{"experts_per_token": 2, "hidden_act": "swiglu", "router_noise": 0.05, "init_std_router": 0.0175, "optimizer": "muon_variant", "max_seq_len": 512}
Below are experts of layer 4 (counted from 0) of a mixture-of-experts language model. Rows are named router (the router's row for the expert), gate (a neuron's input weights, with its number), up (a neuron's input weights, with its number) and show model dimensions 0-127. Each number is 50 + 15 x the weight over its row's rms, rounded and kept within 0 to 99.
After each expert's rows: "mostly gets" lists some tokens that are sent to it at least half of the time. This comes from a sample of Wikipedia text that the model never trained on.

# expert 39
router:32 49 69 54 49 51 45 72 66 43 86 46 34 83 45 54 62 36 30 49 68 34 39 59 48 40 41 60 41 30 48 49 68 61 51 49 34 43 32 60 47 42 51 65 29 49 10 45 26 59 27 28 68 53 91 77 47 34 48 48 23 56 53 43 43 35 72 42 64 63 29 67 38 25 39 72 41 45 72 69 46 52 37 78 67 78 62 63 37 53 54 31 59 37 48 24 63 54 38 60 60 46 58 68 60 49 52 63 31 70 24 58 38 58 49 56 43 48 39 46 42 77 49 52 66 26 34 65
gate1:48 42 45 52 65 48 17 01 30 25 62 71 55 94 30 38 41 62 51 40 51 55 22 72 54 60 51 68 18 25 44 62 73 67 69 92 46 60 37 47 38 57 29 53 44 36 58 28 42 60 41 53 43 51 53 57 61 40 43 60 65 44 46 48 31 65 36 56 37 74 66 62 53 55 59 73 52 56 77 36 53 52 48 51 50 53 78 66 34 70 40 42 24 56 33 31 43 64 41 47 36 58 40 52 59 61 41 33 34 59 53 53 40 36 43 54 27 38 67 52 29 52 67 33 31 36 39 45
up1:55 53 34 64 48 25 21 52 54 58 35 42 79 35 64 40 58 31 53 53 50 46 16 59 49 38 32 35 43 50 73 64 58 39 45 65 52 46 27 66 59 37 41 41 58 61 44 61 62 35 59 27 54 92 60 36 93 54 47 44 61 44 68 43 46 58 59 49 37 67 16 70 77 66 40 54 37 43 48 59 40 51 25 22 62 30 67 39 79 53 61 35 40 33 55 42 50 25 45 75 67 55 51 40 54 14 60 39 73 62 48 61 61 56 64 35 49 40 21 36 60 39 28 65 55 54 53 44
mostly gets: ":", " including", " called", " include", "​", " of"

# expert 25
router:51 25 26 35 43 11 71 79 40 43 63 40 43 00 56 46 62 53 39 40 59 33 36 48 50 52 64 67 56 38 36 55 51 47 59 62 48 63 33 53 62 45 62 50 27 50 55 39 41 52 28 63 68 56 75 58 42 41 69 33 35 43 59 41 31 50 59 30 40 36 25 53 52 37 36 56 39 52 62 59 43 42 43 63 69 62 63 72 72 41 47 43 33 42 29 26 46 44 56 66 55 69 64 75 69 71 67 61 45 42 39 40 62 69 32 55 28 60 49 63 57 39 51 19 65 80 40 25
gate1:44 41 49 42 67 66 58 64 32 08 63 67 45 43 77 47 44 57 40 73 43 42 33 49 55 37 52 71 55 42 28 68 71 32 54 40 45 40 85 72 55 18 64 61 39 45 45 31 70 33 32 25 54 64 65 65 51 59 68 39 46 56 59 29 59 59 66 39 74 28 36 39 57 40 42 34 42 65 41 29 41 59 31 50 28 48 47 49 21 44 53 17 48 45 44 13 36 31 57 37 62 62 32 39 79 50 51 40 50 50 55 52 58 25 36 26 57 62 59 85 38 56 64 60 40 34 50 45
up1:64 43 18 49 66 48 56 45 38 58 51 34 56 55 53 44 39 48 66 68 34 37 32 50 58 22 56 28 44 98 45 42 32 33 47 65 46 46 38 52 40 50 55 39 27 64 30 53 35 54 45 19 50 29 23 86 38 31 50 52 53 40 58 35 80 54 20 75 41 58 39 46 55 76 59 73 44 40 61 63 67 68 61 54 62 62 58 46 56 23 44 49 61 59 47 57 18 48 49 54 52 74 63 68 60 26 21 37 32 55 35 41 64 64 28 56 28 56 70 27 66 57 38 54 39 43 68 45
mostly gets: " enter", " Ku", " Ta", " K", " Bel", " Va"

# expert 8
router:50 21 29 20 49 15 57 76 43 30 54 45 32 06 50 43 62 51 28 42 54 41 42 32 50 69 49 73 66 53 37 52 60 36 55 63 36 61 32 49 65 34 55 49 28 45 51 35 56 58 34 61 67 63 79 69 31 38 73 38 37 39 52 43 30 54 45 31 38 38 47 58 50 34 27 45 42 45 69 68 46 37 47 65 71 38 50 63 67 45 37 57 49 23 34 33 61 40 53 50 58 67 58 74 66 76 67 46 44 43 38 40 48 67 37 57 26 70 50 57 56 31 44 23 68 92 48 41
gate1:53 50 57 50 61 60 65 34 55 22 47 33 41 59 72 61 51 57 66 56 67 48 52 52 35 41 51 50 59 52 33 41 65 32 54 43 38 56 53 52 57 27 61 31 44 12 76 56 40 75 46 75 71 76 41 70 30 38 60 55 35 82 69 26 33 53 43 38 56 04 59 58 29 33 26 70 69 39 63 39 59 47 27 69 77 63 65 52 35 48 34 36 45 44 51 49 43 24 41 56 48 55 34 42 60 57 36 49 55 30 46 58 53 54 80 43 25 60 62 51 54 25 52 41 73 47 16 71
up1:57 20 48 53 42 40 28 54 52 46 21 60 64 37 58 43 38 52 44 30 45 23 48 55 36 61 69 62 40 36 73 72 28 30 61 62 47 47 49 35 41 34 38 48 37 61 71 26 76 56 76 35 46 33 42 32 25 53 45 32 55 61 45 26 64 50 27 47 66 31 36 40 58 62 63 76 60 40 54 69 62 24 72 33 61 36 50 44 38 37 47 66 65 34 86 45 61 35 66 67 42 45 84 62 27 36 66 31 51 72 67 38 52 49 29 37 40 49 67 66 65 40 36 43 63 22 50 57
mostly gets: " Bur", " Bri", " Har", " Je", " Cha", " pass"

# expert 41
router:34 40 57 68 58 82 47 47 48 36 57 68 47 38 29 60 66 83 65 41 62 38 62 52 48 59 58 68 41 72 81 69 42 42 78 49 22 52 39 53 85 53 43 59 34 27 40 28 48 49 55 36 51 61 71 58 42 38 68 50 46 13 49 43 52 31 64 43 42 37 42 53 68 40 31 64 35 36 52 68 33 64 35 42 49 46 60 46 65 60 73 41 52 48 26 43 38 56 70 68 83 66 47 69 57 60 69 35 57 55 21 78 57 82 43 66 27 45 43 58 31 77 64 43 55 51 43 38
gate1:50 22 39 69 53 36 62 59 70 43 33 65 63 25 62 41 48 56 48 80 52 65 53 27 91 39 50 69 31 50 86 57 51 39 81 43 57 25 47 61 39 42 59 28 52 51 46 34 62 62 22 37 13 31 49 51 71 48 28 55 66 38 67 21 57 45 22 68 36 29 40 48 73 51 46 45 67 55 48 33 72 58 53 36 44 54 53 57 51 67 39 42 61 47 34 70 50 50 67 32 47 49 48 47 57 65 50 43 48 65 29 70 48 45 53 72 32 47 12 28 25 52 55 47 45 27 52 38
up1:71 52 41 44 43 54 48 67 40 61 54 41 57 34 73 34 16 50 58 39 64 43 41 93 51 45 57 59 54 65 85 34 45 31 07 35 49 54 58 44 58 47 66 37 82 74 38 37 40 56 58 49 39 46 61 42 56 46 44 51 55 29 66 46 43 42 36 74 25 79 51 63 35 35 26 63 57 48 49 60 59 50 50 42 60 48 76 60 27 24 35 53 64 51 45 37 74 37 64 61 18 48 47 79 26 42 34 62 86 57 37 44 41 55 44 46 56 35 40 40 22 27 56 47 31 55 58 41
mostly gets: " su", " mo", " ca", " c", " Su", " P"

# expert 59
router:54 15 74 47 93 85 55 57 30 31 56 68 14 68 50 54 59 51 35 47 69 39 77 56 44 48 67 69 42 61 58 55 73 56 50 49 34 60 56 41 71 36 49 55 39 18 35 48 61 54 60 38 56 70 58 75 49 39 47 54 38 38 51 50 52 49 58 47 50 48 59 60 50 45 43 50 45 18 61 61 42 43 39 35 77 52 58 56 50 38 52 39 37 33 52 41 53 50 60 54 78 48 62 51 94 51 58 40 35 73 44 69 71 67 35 59 30 46 28 42 37 74 69 49 46 12 35 23
gate2:55 75 33 45 66 50 28 44 09 60 31 33 52 57 53 50 42 61 28 50 79 83 66 40 62 45 15 46 45 56 62 22 55 60 37 37 68 49 56 48 67 38 49 49 30 54 42 57 63 63 42 54 53 80 56 65 57 59 41 45 73 33 54 58 49 49 38 65 70 45 33 85 14 57 36 54 48 36 35 41 43 42 31 62 46 32 68 22 41 49 69 35 45 38 64 36 53 36 46 57 51 31 59 70 34 54 58 38 50 54 64 63 85 67 37 52 30 68 39 59 75 57 70 47 17 36 52 41
up2:65 31 54 42 70 46 33 65 28 13 78 61 39 86 68 42 48 79 41 65 50 42 54 44 57 47 13 54 34 54 21 52 48 54 65 49 77 34 48 54 61 42 46 48 66 68 25 55 51 48 35 64 23 53 50 41 56 50 46 34 46 59 32 80 39 25 67 44 40 51 46 53 60 81 67 37 38 49 45 45 35 52 64 46 33 54 61 55 34 69 75 42 68 46 40 62 51 36 80 37 56 59 32 77 47 54 67 59 26 39 60 65 69 64 37 63 73 43 34 44 65 48 51 37 62 43 82 35
mostly gets: " Born", " Country", "Re", " Location"

# expert 47
router:53 30 12 25 40 07 66 70 34 42 50 36 47 04 54 41 67 38 38 37 56 42 37 62 51 77 44 69 64 31 48 59 58 37 56 61 40 59 34 43 66 38 55 50 27 43 47 46 58 56 28 55 65 56 75 63 47 42 69 36 38 43 58 31 31 52 49 23 37 37 30 58 51 33 37 50 47 46 52 61 44 45 33 58 70 41 41 61 64 33 29 43 57 34 37 28 59 33 54 59 54 59 57 74 62 78 67 57 29 64 34 51 47 70 34 66 33 66 50 68 69 29 43 37 64 80 47 29
gate1:57 42 44 78 57 57 69 30 45 39 46 79 47 37 12 29 67 52 47 53 65 06 33 39 51 38 75 66 58 34 52 35 12 69 51 28 38 85 65 61 46 24 58 52 63 47 46 41 49 25 23 75 34 54 60 61 45 34 73 43 46 41 64 53 56 50 31 31 33 40 48 43 71 42 60 50 45 41 51 47 74 72 53 63 45 76 51 27 41 53 60 23 47 41 42 48 48 35 62 38 26 51 65 37 79 56 43 41 41 37 36 74 53 69 37 42 38 56 46 48 61 46 59 40 56 35 63 39
up1:52 28 72 57 40 66 59 65 73 80 60 50 86 42 45 74 65 57 33 39 46 63 42 38 43 55 59 40 53 62 45 56 18 51 66 36 63 56 69 42 51 40 26 34 48 56 32 62 46 70 30 15 51 50 46 57 43 49 52 69 54 18 60 62 36 48 45 24 65 36 62 56 61 16 72 78 53 62 52 53 48 57 70 44 27 61 40 57 77 54 45 84 43 36 59 46 18 20 84 50 58 66 55 38 53 44 32 33 57 37 50 57 64 65 54 40 66 72 54 62 63 55 55 59 70 58 52 29
mostly gets: " San", " West", "Š", " Frank", " October", " Scott"

# expert 38
router:53 27 09 32 41 12 67 75 41 36 51 19 38 06 47 44 63 54 32 42 70 30 25 44 47 59 52 65 75 28 39 45 55 36 53 68 41 68 41 42 73 37 60 50 22 43 49 54 57 58 30 58 75 65 63 48 32 39 71 32 42 37 55 40 35 52 57 32 34 37 49 51 48 37 35 51 45 52 56 68 27 44 42 57 66 43 39 59 63 37 45 64 28 36 43 29 45 39 49 52 55 54 67 74 52 75 75 60 41 42 43 44 45 53 43 60 32 66 45 73 54 48 48 19 73 76 50 42
gate2:45 54 15 49 59 54 47 68 54 24 60 39 34 74 56 35 39 22 51 55 55 37 35 52 81 69 55 22 60 58 59 54 25 22 67 69 39 52 46 18 82 40 22 71 40 48 39 54 31 55 40 45 37 53 47 45 56 65 54 47 64 27 63 37 73 39 51 38 23 57 48 54 77 57 63 42 55 29 57 50 56 21 63 62 42 64 82 80 53 64 64 39 66 47 19 35 64 12 37 53 54 47 53 44 36 42 38 34 46 52 61 47 63 52 38 53 45 58 37 47 56 54 40 35 54 56 15 46
up2:69 39 63 41 43 37 57 73 73 90 35 25 38 59 35 52 57 44 27 52 48 39 69 24 24 37 26 64 61 60 34 38 77 34 24 32 65 43 63 59 46 73 55 30 81 52 29 34 38 40 67 55 47 55 66 34 50 53 27 42 65 56 60 41 57 44 45 76 51 41 56 42 51 51 54 34 49 30 60 44 32 36 33 44 64 42 48 29 46 56 30 63 32 69 57 29 12 43 37 55 50 27 36 56 44 54 37 41 55 58 42 55 28 84 63 37 68 58 51 75 51 67 54 25 52 59 55 70
mostly gets: " success", " production", " new", " those", " development", " support"

# expert 4
router:47 44 70 57 58 31 41 81 43 52 43 45 57 44 41 49 51 27 43 54 57 39 37 35 49 25 58 76 75 32 40 70 59 33 59 53 48 47 41 52 43 47 64 51 30 57 39 16 30 53 45 43 46 49 78 50 60 20 53 39 54 22 69 41 23 38 54 00 57 25 46 66 57 54 57 54 33 43 89 42 55 67 23 69 59 91 47 69 09 41 56 57 60 63 46 47 50 54 48 61 53 54 56 73 52 78 47 64 63 53 41 57 50 42 32 51 38 55 27 51 32 68 50 44 62 43 41 56
gate2:55 56 70 51 58 32 51 57 83 33 52 64 71 61 55 51 60 16 42 63 46 56 30 49 23 47 28 52 57 48 45 61 23 50 69 30 35 56 76 58 41 22 39 46 76 49 65 45 16 51 45 59 50 34 60 39 39 61 50 50 61 54 59 54 54 57 62 56 40 57 32 43 53 49 30 60 20 60 37 55 27 30 62 69 75 21 59 56 38 42 42 46 08 45 37 39 56 44 55 34 56 86 33 38 60 23 54 55 35 69 84 56 57 70 27 58 68 39 53 67 28 43 48 49 42 64 44 72
up2:48 64 45 54 69 39 45 33 16 42 12 67 32 56 44 59 54 31 63 60 51 40 45 45 51 17 45 31 79 68 59 69 60 50 56 30 23 71 43 52 49 65 35 66 41 24 39 52 65 60 74 52 48 31 24 68 70 67 50 67 48 67 40 58 51 19 55 34 51 50 46 58 60 80 58 24 32 21 70 45 65 35 37 31 72 31 53 41 19 48 33 52 30 46 60 30 67 30 44 47 35 42 59 65 50 32 47 48 70 48 59 49 67 71 45 68 57 40 32 66 41 66 38 58 47 59 46 54
mostly gets: " ==", ").", " |", "."

# expert 44
router:48 47 50 61 90 48 69 76 47 44 44 51 13 67 42 53 46 44 60 40 48 22 51 36 36 60 30 39 56 50 52 65 38 48 57 46 46 43 42 60 39 34 64 62 44 36 41 20 51 70 27 25 67 57 63 61 45 52 61 38 45 62 70 55 42 54 75 49 45 48 56 67 65 42 31 56 17 33 62 65 36 43 29 78 67 70 70 63 06 38 31 46 78 54 56 48 38 38 66 57 66 49 54 49 59 36 56 55 25 70 26 73 47 51 45 48 28 41 43 45 70 63 55 55 72 12 64 39
gate0:17 43 79 67 28 66 53 58 55 35 70 63 75 56 88 62 71 44 46 72 42 42 41 67 44 65 78 44 71 35 71 69 65 57 73 38 66 65 59 41 54 52 51 67 40 58 45 45 63 47 43 53 70 52 36 55 57 32 63 56 47 69 36 39 60 62 46 34 61 68 56 68 64 62 35 48 47 19 87 41 60 51 53 49 44 53 23 30 51 44 75 62 57 30 74 40 47 39 66 59 48 41 62 57 64 67 63 64 34 51 46 51 77 29 50 40 65 29 50 51 61 45 35 42 84 19 44 70
up0:62 36 32 52 49 48 50 68 54 42 64 69 33 41 21 51 60 39 53 48 38 84 56 64 41 34 31 31 53 63 49 35 72 39 15 51 51 63 51 58 37 56 27 46 36 87 41 78 39 58 59 62 29 52 56 32 67 30 36 48 65 66 48 39 55 49 54 22 65 32 29 53 72 75 37 49 53 46 56 33 71 44 52 73 55 54 61 17 64 26 39 19 71 53 50 27 64 59 35 48 41 44 49 61 54 57 37 39 48 24 62 52 61 52 44 51 48 21 68 17 54 55 72 69 69 65 50 38
mostly gets: " been", " are", " is", " became", "Species", " was"

# expert 51
router:93 65 27 32 65 50 67 39 50 29 57 43 44 61 25 06 44 24 27 22 52 47 72 35 48 32 72 62 69 60 76 56 55 55 31 51 38 74 56 37 37 37 51 38 36 37 39 37 49 58 29 55 57 66 58 67 44 34 56 22 33 28 56 53 37 24 41 38 41 39 62 51 70 61 24 59 40 62 56 86 58 47 29 38 54 59 57 48 56 31 43 33 74 40 42 50 32 27 64 42 54 62 48 74 50 60 49 24 40 55 56 42 76 70 44 45 42 48 37 47 45 66 52 47 39 51 38 46
gate0:57 56 30 41 41 56 52 65 67 50 54 74 37 39 40 66 48 25 51 36 67 54 67 48 21 74 41 67 68 52 61 42 77 47 57 49 23 35 64 30 69 64 61 55 44 65 72 36 62 45 54 64 66 70 55 49 64 37 39 34 44 58 39 48 48 51 38 44 39 69 72 40 45 53 69 28 50 24 53 62 34 42 25 81 67 46 55 33 81 24 54 55 80 69 22 43 34 63 22 40 54 44 53 50 44 48 69 38 61 54 50 38 21 40 56 35 96 68 44 55 25 55 45 70 40 35 59 43
up0:49 72 60 45 37 43 56 67 67 58 73 59 44 33 27 61 45 37 30 71 31 63 55 41 51 59 77 66 46 22 35 63 47 45 66 53 36 23 50 53 55 53 47 61 59 57 51 49 70 36 23 47 49 56 50 42 59 67 20 80 43 21 31 40 22 78 56 44 43 13 31 46 62 25 61 66 45 57 50 57 61 54 51 59 47 72 22 49 56 51 42 47 60 61 62 19 69 44 47 71 44 71 44 53 76 47 43 72 40 59 56 50 25 43 41 69 34 41 48 79 45 54 74 64 24 41 22 62
mostly gets: "é", "bert", " Francis", " James", "ć", "ý"

# expert 2
router:48 39 55 66 71 72 57 61 21 30 57 69 46 52 55 52 62 53 26 56 72 35 47 39 46 59 61 58 52 79 52 49 74 31 61 37 44 48 48 49 41 32 55 53 46 31 48 59 37 67 43 61 55 69 57 51 41 46 47 53 42 22 81 48 53 52 61 17 29 26 67 49 45 41 48 64 55 41 63 70 33 39 31 55 68 53 65 55 10 44 65 28 50 45 48 44 41 25 54 09 53 55 72 39 57 44 50 50 31 62 27 81 59 53 30 52 05 47 45 40 64 62 77 55 56 21 57 25
gate1:37 50 71 69 49 57 49 35 40 50 41 50 41 45 55 55 44 70 51 51 42 81 52 60 52 47 42 48 53 58 36 48 25 27 86 74 48 39 50 43 45 45 60 63 40 77 64 55 62 33 51 73 63 36 48 39 39 28 38 61 12 67 52 39 70 26 47 33 31 74 48 43 73 49 50 60 49 52 28 44 38 71 00 37 77 46 38 42 65 55 31 70 51 33 62 15 37 42 42 57 74 27 74 35 33 59 35 46 36 36 43 27 54 69 49 57 46 27 40 43 48 73 42 49 57 56 50 67
up1:40 48 48 47 66 30 72 30 70 58 46 41 54 39 50 69 31 46 37 62 46 56 63 41 50 26 59 51 60 03 51 46 61 53 55 44 59 53 38 57 41 20 48 33 38 36 63 23 28 49 57 20 66 93 49 23 73 40 47 46 73 57 23 58 26 56 65 27 49 40 36 45 48 44 54 37 56 36 35 32 46 29 57 50 31 33 82 50 52 52 43 35 29 39 44 40 37 27 40 41 71 53 38 59 36 42 35 16 55 15 49 35 31 66 50 36 58 32 55 47 43 74 37 50 63 57 42 41
mostly gets: "Career", "==", "Personal", " ==", "Species", "History"

# expert 18
router:47 41 47 61 50 67 51 56 37 34 67 80 40 41 25 25 62 40 32 55 40 45 45 74 24 40 70 62 78 69 54 49 53 28 65 44 49 76 31 54 73 21 62 46 42 51 30 26 29 49 46 21 44 45 46 62 18 26 49 50 35 40 50 47 47 54 42 37 40 51 59 56 39 59 47 47 44 72 55 61 34 58 44 42 63 45 55 65 67 47 61 47 48 34 47 51 42 59 46 41 80 78 52 69 48 75 62 21 36 74 15 88 59 48 45 54 29 76 50 53 19 52 64 41 52 70 37 39
gate0:28 47 32 36 59 52 46 55 23 49 43 35 60 35 47 47 61 64 41 34 32 46 45 71 38 45 31 54 43 42 67 80 71 37 61 51 41 71 62 90 64 52 33 48 56 50 83 48 39 62 57 67 42 77 43 34 26 54 30 59 32 74 63 53 56 61 60 54 54 52 38 50 41 64 70 41 36 51 34 51 14 28 67 58 60 62 51 64 74 20 67 71 49 49 43 62 71 54 13 60 54 46 60 57 52 59 60 39 56 64 63 56 08 53 43 59 63 74 31 28 64 56 57 39 43 65 61 25
up0:57 53 45 77 67 57 29 49 22 63 31 49 09 33 39 60 67 70 33 84 44 63 50 28 71 45 39 61 59 50 55 43 51 71 66 38 68 47 46 47 51 43 24 37 59 54 45 87 58 41 70 59 57 55 40 61 27 69 62 24 63 28 68 60 51 37 48 73 78 45 41 60 81 58 52 73 28 38 59 58 68 43 65 45 30 50 55 63 50 01 52 53 26 68 79 61 68 50 64 53 63 48 53 49 65 50 50 41 61 38 73 38 60 43 36 49 38 46 39 54 66 51 69 49 52 46 62 56
mostly gets: " \"", " p", " Mc", " M", " Bro", " E"

# expert 63
router:57 23 27 50 42 21 60 74 35 41 55 39 40 09 50 43 61 36 28 36 56 41 29 35 42 66 56 66 60 38 39 61 52 41 56 73 42 58 38 47 72 40 67 52 21 39 44 40 42 60 25 62 75 53 69 56 37 31 62 34 39 40 46 33 32 52 51 27 41 40 33 49 53 33 25 45 43 52 57 62 47 42 44 68 75 55 46 59 69 41 16 55 36 35 42 23 76 34 55 56 54 63 60 67 70 78 74 52 43 59 36 41 47 65 42 62 28 69 42 72 54 41 47 34 67 83 42 28
gate2:71 50 40 61 36 81 63 66 53 39 62 43 56 53 77 67 64 37 44 39 58 07 45 84 75 60 66 60 49 62 52 31 42 50 36 45 60 44 37 24 24 26 36 61 56 45 53 45 48 44 51 64 47 80 61 35 31 52 59 25 38 56 42 48 52 30 55 05 24 30 70 74 51 50 42 42 64 45 40 54 64 52 45 36 69 41 69 59 51 32 65 64 59 67 46 37 34 17 68 63 63 47 55 64 27 48 57 73 38 45 49 27 59 41 46 40 35 67 57 45 53 68 64 30 39 50 76 53
up2:57 48 30 68 35 29 46 38 35 29 40 43 33 56 55 51 59 50 58 47 50 64 33 57 70 28 49 43 35 73 56 40 51 43 69 47 46 51 43 36 47 37 70 23 42 46 56 30 64 36 51 71 46 36 20 78 59 67 49 50 58 38 57 60 60 35 48 28 40 70 77 22 21 63 55 71 25 42 56 31 61 42 72 66 37 38 64 31 56 16 60 48 16 74 10 43 76 49 45 60 58 49 53 32 50 55 52 34 66 40 79 59 54 74 38 48 26 59 66 52 48 53 68 42 30 38 32 43
mostly gets: " Bur", " Sha", " enter", "Š", " Al", " Nor"

# expert 35
router:56 27 13 42 39 12 63 72 47 39 56 58 39 00 51 36 59 37 40 47 66 39 29 44 46 60 52 65 45 39 49 56 53 37 47 64 33 63 41 51 58 34 66 52 25 45 50 50 51 65 22 53 64 51 76 57 36 35 80 32 47 42 47 36 36 40 51 27 41 43 26 49 55 35 24 54 52 52 61 68 40 43 45 60 69 48 55 64 69 39 38 48 41 28 34 29 54 52 43 67 54 56 60 76 65 80 73 56 38 47 31 48 47 68 37 60 22 65 44 64 58 41 46 23 60 77 46 27
gate0:48 22 68 34 45 46 50 37 43 35 66 44 66 16 46 39 76 54 33 53 81 16 66 41 65 26 54 67 33 23 65 79 53 41 91 21 26 59 30 47 47 75 52 56 52 52 46 42 40 41 26 63 38 61 62 54 43 49 69 51 56 70 68 28 59 40 72 37 59 54 71 76 72 41 47 37 52 56 49 30 23 48 60 63 52 57 60 54 70 56 56 77 66 53 47 36 59 42 48 40 58 51 64 30 43 35 22 63 64 61 33 65 60 36 32 38 57 69 35 60 39 36 48 49 42 42 48 39
up0:46 32 41 56 71 38 74 45 60 61 69 64 81 61 23 39 30 44 72 56 50 45 26 60 47 35 44 51 50 31 52 38 77 54 35 42 38 38 45 21 32 74 51 51 39 48 70 70 31 43 42 11 47 45 53 45 31 31 72 60 38 31 51 36 67 59 42 83 47 62 31 44 66 47 41 73 27 51 71 70 82 49 63 61 66 47 44 50 47 44 41 65 41 43 53 47 51 56 45 58 49 49 20 27 28 70 48 62 52 39 43 37 32 61 73 22 53 74 56 44 45 27 32 48 56 82 41 45
mostly gets: " pass", " tri", " creat", " −", " process", " Y"

# expert 15
router:49 25 21 40 46 23 55 72 48 32 55 60 39 02 49 28 65 36 31 37 56 35 30 49 42 57 49 65 59 37 37 52 62 41 46 72 43 65 25 50 62 36 60 45 21 47 43 47 59 62 27 57 78 50 75 58 48 42 70 27 41 41 43 36 35 42 59 33 38 37 30 43 53 37 31 55 47 48 62 64 43 35 28 52 79 39 40 75 73 40 29 48 37 35 36 29 55 46 54 65 52 60 62 79 65 73 67 63 46 41 37 45 40 59 43 50 27 67 50 70 78 42 48 38 64 75 45 30
gate0:57 60 32 54 53 57 82 65 50 34 68 56 65 25 58 34 24 23 15 45 37 58 54 66 26 48 31 46 51 28 27 45 45 32 37 79 52 80 36 50 52 28 49 68 41 34 25 61 44 34 47 25 54 49 33 55 70 37 39 53 36 48 59 49 41 54 45 27 30 35 58 81 59 39 60 72 44 33 60 52 27 62 22 34 72 56 49 59 44 30 39 54 62 64 66 23 46 31 78 40 48 53 55 20 43 55 40 49 56 29 32 41 58 43 45 53 33 75 58 42 37 42 79 41 51 50 44 58
up0:36 62 56 35 79 56 38 74 65 54 57 37 61 68 78 51 43 35 63 33 45 29 70 54 76 46 55 69 48 61 52 31 71 49 55 42 43 65 85 50 43 76 44 60 29 48 53 47 70 63 67 29 67 51 47 68 44 78 41 62 60 78 44 27 28 56 60 51 45 40 54 76 62 49 54 34 19 52 66 48 40 62 54 38 50 61 38 52 48 38 45 43 40 35 45 46 55 55 64 71 33 53 41 24 49 78 25 75 67 32 45 46 32 54 48 16 48 63 38 67 25 07 52 51 47 68 39 57
mostly gets: " engine", " X", " type", " game", " collect", " match"

# expert 57
router:59 26 13 25 42 16 52 66 50 36 51 54 34 09 58 35 69 40 38 45 60 35 38 48 43 63 49 69 63 12 34 54 56 49 58 66 37 62 42 48 66 39 53 41 36 38 38 39 45 62 35 60 93 62 70 62 56 38 65 32 41 34 56 32 32 42 51 29 27 33 34 54 56 38 33 52 41 46 58 69 38 46 42 63 70 47 51 59 69 37 49 58 43 35 39 32 58 47 44 84 63 55 59 65 61 74 63 54 41 41 31 47 58 60 36 61 35 72 46 67 65 28 39 32 62 78 45 32
gate25:47 56 68 65 60 65 81 74 66 67 37 52 64 30 55 42 64 30 31 44 32 65 40 67 39 30 52 41 60 51 64 61 49 37 52 84 84 61 21 41 38 49 60 47 56 65 67 32 36 45 19 41 40 41 49 69 32 68 59 51 46 51 65 44 18 40 65 41 66 28 44 59 42 47 55 35 35 73 41 29 36 54 36 48 60 62 43 41 53 29 39 30 57 51 27 39 56 44 39 21 30 48 76 30 73 44 35 26 51 57 58 77 45 48 42 33 44 38 47 68 43 36 61 54 66 78 29 21
up25:77 52 39 73 63 68 58 57 27 49 28 60 70 60 54 79 49 41 32 58 47 35 41 61 44 52 24 51 48 49 50 61 57 52 40 44 22 35 40 38 63 68 63 64 63 57 49 45 58 52 73 52 33 57 43 52 44 55 41 55 55 34 61 32 56 83 37 56 63 63 65 26 37 55 23 63 65 66 54 43 33 46 40 67 44 46 63 49 61 67 47 43 40 63 52 45 35 71 64 48 55 27 12 82 58 74 57 35 62 49 99 63 42 39 69 58 90 38 53 74 20 62 36 50 70 56 49 63
mostly gets: " Pi", " Port", " Pat", " Pa", " Dr", " Per"

# expert 22
router:52 26 25 33 47 24 76 75 43 34 63 39 34 10 49 40 71 35 41 44 58 45 32 46 46 59 54 74 51 36 43 61 60 33 56 66 40 66 21 49 61 32 61 53 15 45 49 45 39 59 20 71 68 60 72 61 42 38 73 36 45 32 49 37 27 56 55 34 41 31 44 52 47 41 29 53 40 45 59 67 42 52 51 62 73 54 43 66 67 38 38 46 54 26 38 34 65 48 53 53 60 64 55 77 62 80 79 64 52 41 32 44 45 57 30 60 25 68 42 59 48 45 50 31 58 83 37 28
gate0:49 54 48 49 70 77 56 40 57 59 55 42 54 30 21 33 83 68 23 31 50 63 42 25 51 20 64 56 45 33 72 60 50 28 63 31 39 48 46 72 22 27 59 60 54 57 27 25 67 78 38 42 45 53 50 61 50 50 74 32 44 62 76 42 34 52 57 54 63 30 67 45 50 55 39 73 58 64 39 59 68 25 65 73 59 77 51 69 62 53 63 53 53 36 41 78 39 39 43 47 28 45 57 43 71 59 34 73 57 61 24 66 46 37 38 62 42 28 23 33 38 35 68 54 56 48 48 53
up0:75 75 51 50 38 49 70 50 50 18 33 47 32 35 90 49 52 31 95 63 68 30 57 34 52 44 75 48 52 34 60 47 40 52 30 56 57 55 46 49 35 42 59 41 82 41 38 35 63 51 34 46 41 48 44 44 45 45 37 39 31 65 39 33 44 52 49 56 56 34 54 63 86 62 39 51 64 83 65 77 44 23 24 36 53 21 43 69 50 51 18 50 54 60 59 42 54 63 52 32 56 60 49 54 34 44 48 50 57 41 52 69 50 45 81 46 57 47 52 42 72 74 34 45 50 12 30 46
mostly gets: " cover", " sub", " due", " contain", " same", " that"